config.toml
hidden_size = 128
balance_loss = 0.0126
init_std_router = 0.0107
norm = "rmsnorm"
learning_rate = 0.00759
batch_tokens = 65536
max_steps = 4226
Below are experts of layer 6 (counted from 0) of a mixture-of-experts language model. Rows are named router (the router's row for the expert) and show model dimensions 0-63. Each number is 50 + 12 x the weight over its row's rms, rounded and kept within 0 to 99.
After each expert's rows: "gets" lists some tokens that make up at least twice as much of what it gets as of all text. This comes from a sample of Wikipedia text that the model never trained on. Tokens count by the router's weight.

# expert 10
router:58 40 69 50 62 56 40 65 42 59 51 24 49 60 48 71 66 56 48 40 43 57 60 62 63 55 58 68 80 36 45 55 47 62 52 51 50 75 44 29 45 27 44 41 60 71 24 57 54 47 49 50 49 36 31 44 46 51 55 64 51 50 57 61
gets: "S", "Al", "Th", "Col", "Sch", "de"

# expert 1
router:64 45 46 40 71 45 53 37 16 70 49 58 55 56 60 37 63 47 38 37 41 48 35 54 60 42 37 73 57 25 26 44 63 44 52 63 52 50 50 45 38 50 62 71 52 62 60 64 41 34 56 62 56 42 59 79 64 44 76 50 38 48 57 47
gets: "K", "C", "M", "G", "P", "g"

# expert 22
router:64 70 48 32 77 26 65 43 62 67 54 39 68 43 50 43 35 54 39 38 59 57 31 30 42 75 45 68 49 62 45 48 56 54 53 49 44 42 45 28 41 44 51 53 50 42 73 31 26 65 70 43 66 64 46 44 45 65 38 63 34 42 61 49
gets: "ar", "in", "or", "ac", "Mar", "ur"

# expert 39
router:57 22 47 31 38 51 43 59 33 40 59 53 44 37 31 63 59 59 39 42 42 39 57 53 45 48 49 45 65 38 68 68 52 28 52 16 53 42 41 69 56 45 59 42 52 19 28 49 57 56 51 53 64 42 73 42 49 51 79 42 49 54 49 36
gets: "\n", ")", ";", "\n  ", "\"", ");"

# expert 4
router:38 66 35 51 61 76 46 67 49 54 26 57 14 55 59 47 39 44 68 44 76 56 57 60 32 69 53 43 68 45 60 36 57 33 63 47 53 48 41 53 43 62 52 52 61 44 44 60 24 71 55 50 73 68 40 79 62 44 26 65 41 41 44 41
gets: "he ", "He ", "which ", "who ", "It ", "it "

# expert 66
router:51 56 52 48 64 50 56 48 48 64 24 49 49 80 40 58 64 45 40 56 37 49 45 40 66 54 43 40 80 56 45 56 52 64 28 70 48 58 47 64 25 66 30 65 53 61 42 57 44 34 48 43 51 49 60 12 49 36 34 40 32 50 51 72
gets: "u", "ri", "eg", "li", "su", "Di"

# expert 7
router:44 66 37 44 59 51 64 27 62 67 39 57 33 58 64 57 61 50 59 63 59 54 58 63 44 60 42 59 61 36 65 43 52 30 57 41 39 28 64 49 42 57 47 47 46 31 67 87 71 55 40 61 44 66 50 93 44 47 34 58 44 47 49 54
gets: "s ", "dis", "es ", "con", "ers ", "Con"

# expert 13
router:44 42 49 55 42 53 55 51 56 36 70 47 71 41 60 33 42 49 68 48 55 61 53 42 51 40 53 44 42 50 47 43 55 35 63 31 60 29 48 40 39 50 70 38 59 38 33 37 60 36 47 38 65 59 60 59 61 58 57 53 42 52 50 60
gets: "1", "3", "2", "5", "4", "6"

# expert 32
router:64 40 29 41 63 37 45 50 36 34 48 59 75 32 64 44 54 46 55 49 47 47 60 61 34 38 49 57 35 46 38 30 44 60 36 57 51 36 56 64 65 47 37 58 52 36 55 43 71 46 49 59 37 45 42 79 64 49 45 44 53 45 45 39
gets: "as ", "with ", "at ", "including ", "than ", "As "

# expert 60
router:37 59 63 46 52 39 37 44 45 54 44 58 83 47 51 50 67 44 40 58 58 50 38 60 40 49 52 55 40 54 28 56 54 58 27 44 56 40 66 53 49 60 46 50 44 49 32 46 64 62 57 53 33 22 42 67 48 42 24 57 45 48 50 64
gets: "of ", "in ", "on ", "between ", "about ", "to "

# expert 26
router:50 65 52 22 35 54 45 36 40 68 47 47 43 48 80 44 57 40 58 50 22 41 77 67 44 47 45 58 46 48 49 57 48 50 45 62 46 54 61 67 47 55 63 60 30 40 54 52 70 45 48 54 77 44 57 69 80 42 35 42 42 38 50 45
gets: "was ", "is ", "were ", "are ", "had ", "be "

# expert 63
router:61 39 67 60 29 54 53 69 60 59 51 43 56 32 29 51 49 48 54 45 53 55 34 56 43 44 44 53 34 44 61 25 45 65 37 71 43 35 44 69 35 43 48 52 58 50 74 41 56 62 48 62 64 23 24 65 44 51 84 56 49 42 48 32
gets: "p", "l", "t", "j", "st", "h"

# expert 6
router:48 44 56 39 40 56 44 52 37 59 41 58 62 23 53 48 61 53 48 45 39 61 46 45 37 79 59 66 79 51 50 64 49 42 68 59 49 62 27 67 58 62 46 58 39 32 53 31 42 35 65 45 71 37 49 65 42 47 60 46 59 57 63 62
gets: "\"", "| ", "\n", "- ", "• ", "/ "

# expert 42
router:43 46 49 55 60 60 46 45 33 41 36 45 51 58 76 53 52 59 91 58 61 54 63 69 34 57 65 44 52 64 28 59 44 48 57 32 52 35 72 62 57 75 61 55 62 54 27 63 68 75 42 42 37 50 31 65 49 53 49 47 46 58 36 69
gets: "ed ", "ing ", "ted ", "es ", "ated ", "led "

# expert 70
router:47 27 22 52 36 41 41 41 37 75 49 52 47 16 43 21 51 26 80 36 50 51 23 51 51 45 43 32 56 50 37 48 51 60 33 51 50 68 50 30 51 53 52 44 59 64 54 46 60 47 43 30 63 36 68 62 58 43 63 41 43 38 52 60
gets: "L", "T", "N", "V", "S", "C"

# expert 69
router:69 46 69 45 68 58 62 42 54 48 66 47 73 44 57 48 41 43 39 35 62 38 58 38 42 47 39 50 45 29 45 62 55 52 64 66 38 48 48 45 58 50 56 52 69 75 37 51 44 30 51 69 47 60 55 45 38 73 73 33 32 42 44 55
gets: "y", "ik", "h", "j", "ay", "ak"

# expert 46
router:40 50 28 42 45 35 51 59 49 36 71 77 44 45 40 65 63 50 38 25 45 34 57 66 45 40 47 59 53 61 61 49 45 52 54 43 59 45 30 37 46 42 58 46 39 62 51 27 65 45 42 52 43 43 49 72 51 36 48 56 45 50 39 59
gets: "201", "200", "199", "202", "198", "197"

# expert 27
router:73 39 53 39 55 42 48 40 61 50 52 66 46 62 49 53 44 51 49 64 53 49 55 53 41 56 52 58 58 54 65 49 52 37 41 37 56 55 51 57 47 46 65 68 51 32 50 52 36 44 27 43 48 11 43 81 73 32 50 71 54 52 48 54
gets: ", ", "), ", "– ", "\", ", "—", "., "

# expert 65
router:50 53 37 38 49 70 42 56 48 48 27 65 43 67 69 47 69 46 76 52 69 55 62 61 47 48 65 38 47 58 47 44 37 56 41 23 46 47 58 48 62 65 38 41 58 36 35 61 75 62 56 65 19 47 28 61 36 49 57 49 45 36 47 60
gets: "time ", "years ", "out ", "up ", "along ", "ed "

# expert 64
router:55 70 35 44 48 44 44 61 51 58 53 47 35 63 64 62 41 34 44 46 42 57 62 17 59 44 49 70 49 69 54 29 50 54 43 32 46 55 60 40 45 64 38 66 51 55 74 58 31 48 59 40 38 49 30 56 43 51 40 78 49 48 56 45
gets: "ob", "Car", "En", "Ad", "Per", "rel"

# expert 33
router:44 50 48 50 44 44 33 72 37 46 21 43 69 47 44 47 59 56 58 52 45 53 60 41 41 62 38 63 49 54 59 54 37 60 55 68 53 74 56 53 70 57 45 54 43 35 40 33 34 58 64 33 76 60 46 39 63 35 51 58 71 58 50 67
gets: ". ", "==", "\n\n", "== ", "===", "=== "

# expert 21
router:61 38 80 50 26 58 38 41 29 70 60 49 48 21 45 42 53 48 44 50 49 42 41 46 20 31 58 48 39 50 74 38 46 65 54 52 61 57 44 53 72 72 57 61 43 45 52 49 55 46 40 52 64 40 43 54 51 32 50 39 37 38 44 43
gets: "-", "'", "–", ":", "/", "′"

# expert 23
router:56 47 48 62 35 64 44 25 43 65 73 55 74 37 40 42 66 55 80 38 61 57 31 59 65 63 43 62 59 28 31 50 60 44 21 57 62 77 39 21 50 71 53 51 55 55 45 66 49 40 47 59 76 54 58 65 56 47 52 56 47 43 55 59
gets: "D", "A", "J", "I", "E", "Y"

# expert 49
router:46 41 56 59 33 43 34 32 57 30 68 58 63 46 44 47 60 40 36 64 45 63 41 61 44 75 46 48 65 42 30 58 50 47 49 59 55 45 45 57 52 65 52 47 52 56 44 61 61 67 39 44 22 31 49 61 39 50 21 44 61 55 45 57
gets: "in ", "of ", "for ", "In ", "at ", "from "

# expert 54
router:41 47 54 60 51 51 61 57 43 44 62 55 57 36 43 43 27 59 47 61 60 47 73 40 28 42 47 48 45 38 78 55 42 61 71 37 61 79 50 65 51 46 41 58 38 42 58 52 58 37 53 46 58 22 51 58 73 43 66 34 59 50 55 55
gets: ": ", "; ", "); ", "): ", "Mc", "', "

# expert 45
router:50 81 50 47 64 60 37 26 57 54 43 44 28 50 45 58 60 50 54 44 40 50 53 67 65 60 65 64 80 49 47 55 45 32 61 23 51 54 45 47 31 80 64 46 46 61 55 55 54 62 29 54 38 47 28 53 64 43 40 44 33 39 44 40
gets: "re", "not ", "would ", "to ", "For", "can "

# expert 18
router:42 44 35 42 49 38 34 70 44 36 54 48 47 49 42 47 49 56 46 58 52 49 47 63 52 54 59 70 67 42 65 23 48 44 50 61 59 40 29 64 46 59 54 50 38 41 61 61 45 48 38 34 45 47 46 32 67 38 28 33 57 58 39 42
gets: "\n\n", "\n", "th ", "First ", "New ", "st "

# expert 43
router:30 39 56 46 42 57 57 52 53 41 43 75 47 74 49 57 48 35 61 35 60 46 56 72 35 52 53 52 53 44 58 44 60 21 48 74 57 71 75 58 43 71 39 65 58 47 71 63 37 25 43 72 45 60 49 64 61 44 41 79 46 54 41 60
gets: "o ", "i ", "a ", "e ", "an ", "y "

# expert 58
router:57 39 46 46 35 32 53 49 54 44 52 42 71 30 50 38 60 61 74 49 53 52 58 45 67 37 50 53 15 43 33 48 70 57 37 38 56 32 65 44 45 47 57 37 39 53 51 37 55 53 50 50 64 45 75 68 66 51 65 54 27 38 56 68
gets: "1", "3", "2", "0", "4", "6"

# expert 9
router:79 82 53 55 56 59 36 60 51 34 42 47 46 55 52 38 58 52 45 36 68 49 40 47 47 78 54 65 56 36 51 50 41 39 57 51 62 50 39 55 58 45 49 65 68 42 53 24 37 51 55 50 43 44 33 59 60 51 31 38 53 51 54 38
gets: "and ", "but ", "or ", "& ", "that ", "while "

# expert 47
router:46 31 26 51 58 51 49 37 68 51 58 37 57 57 44 61 57 42 54 51 56 50 38 37 73 39 41 54 50 42 50 49 38 57 27 20 49 62 60 49 66 71 36 44 67 54 41 48 48 31 48 29 56 62 55 23 55 63 60 37 34 49 42 25
gets: "a", "o", "i", "ang", "ia", "ra"

# expert 57
router:76 75 58 58 63 36 69 62 56 66 66 65 56 61 57 43 56 45 25 46 57 38 44 35 57 44 35 41 30 59 56 60 66 33 31 50 55 40 55 41 61 38 63 59 54 46 43 60 63 46 40 54 66 54 44 50 50 50 47 64 40 43 54 62
gets: "it", "et", "ut", "ot", "ir", "ul"

# expert 50
router:73 58 68 67 33 51 25 55 51 15 69 53 71 65 33 52 63 36 58 67 56 38 58 51 45 22 41 56 61 48 46 57 45 44 63 73 47 64 42 49 43 52 69 63 51 35 57 35 46 41 27 46 62 30 52 45 56 59 39 35 66 59 64 34
gets: "the ", "The ", "., ", "this ", "That ", "entire "

# expert 79
router:41 31 52 58 71 70 47 51 19 58 47 56 63 70 35 65 48 53 51 48 26 38 67 39 72 66 57 52 42 67 52 56 42 50 60 30 47 47 41 64 46 57 48 37 47 47 39 27 57 57 45 61 30 39 53 42 46 45 44 44 64 46 50 76
gets: "|", "==", "===", "====", "|---|---|---|---|---|", "|---|---|---|---|"

# expert 36
router:37 38 62 41 38 56 43 19 52 48 43 64 41 55 64 39 44 29 61 48 66 50 47 34 33 49 43 39 44 50 68 45 58 32 55 68 59 61 78 54 45 70 32 59 48 52 83 60 39 50 57 40 46 57 39 56 56 51 36 50 47 52 38 58
gets: "ing ", "s ", "o ", "e ", "y ", "er "

# expert 0
router:44 60 56 43 80 60 36 39 41 51 37 69 49 60 55 54 66 56 50 44 50 56 57 58 48 63 47 42 78 60 43 40 42 49 51 52 70 48 52 61 37 49 48 51 44 35 31 40 57 49 49 77 37 23 48 63 61 32 29 43 57 55 43 49
gets: "by ", ", ", "for ", "after ", "that ", "when "

# expert 44
router:34 47 54 64 51 22 55 58 50 42 50 60 49 26 54 51 58 55 58 36 44 53 32 53 25 28 35 50 52 53 36 20 56 48 44 55 70 39 38 38 62 59 52 54 54 44 51 62 62 45 48 40 93 56 60 70 53 36 62 41 40 40 56 55
gets: ",", ".", "}", "/", "′", " "

# expert 37
router:57 56 46 60 32 57 63 45 25 36 61 49 54 52 50 50 47 48 47 58 48 48 46 39 35 53 43 40 31 53 69 70 51 53 43 67 44 47 28 07 58 71 45 54 50 54 49 57 46 56 43 44 54 27 55 47 68 58 45 47 38 50 47 59
gets: ".", "ad", "=", "per", ",", "the"

# expert 76
router:28 67 43 46 71 54 51 45 38 47 59 74 46 68 63 50 41 38 84 54 71 56 46 53 26 24 44 36 59 55 57 49 54 40 48 33 55 36 67 59 50 55 56 47 60 38 58 59 54 75 43 33 23 45 48 58 39 53 54 60 35 54 42 51
gets: "ing ", "ation ", "tion ", "sion ", "ment ", "ting "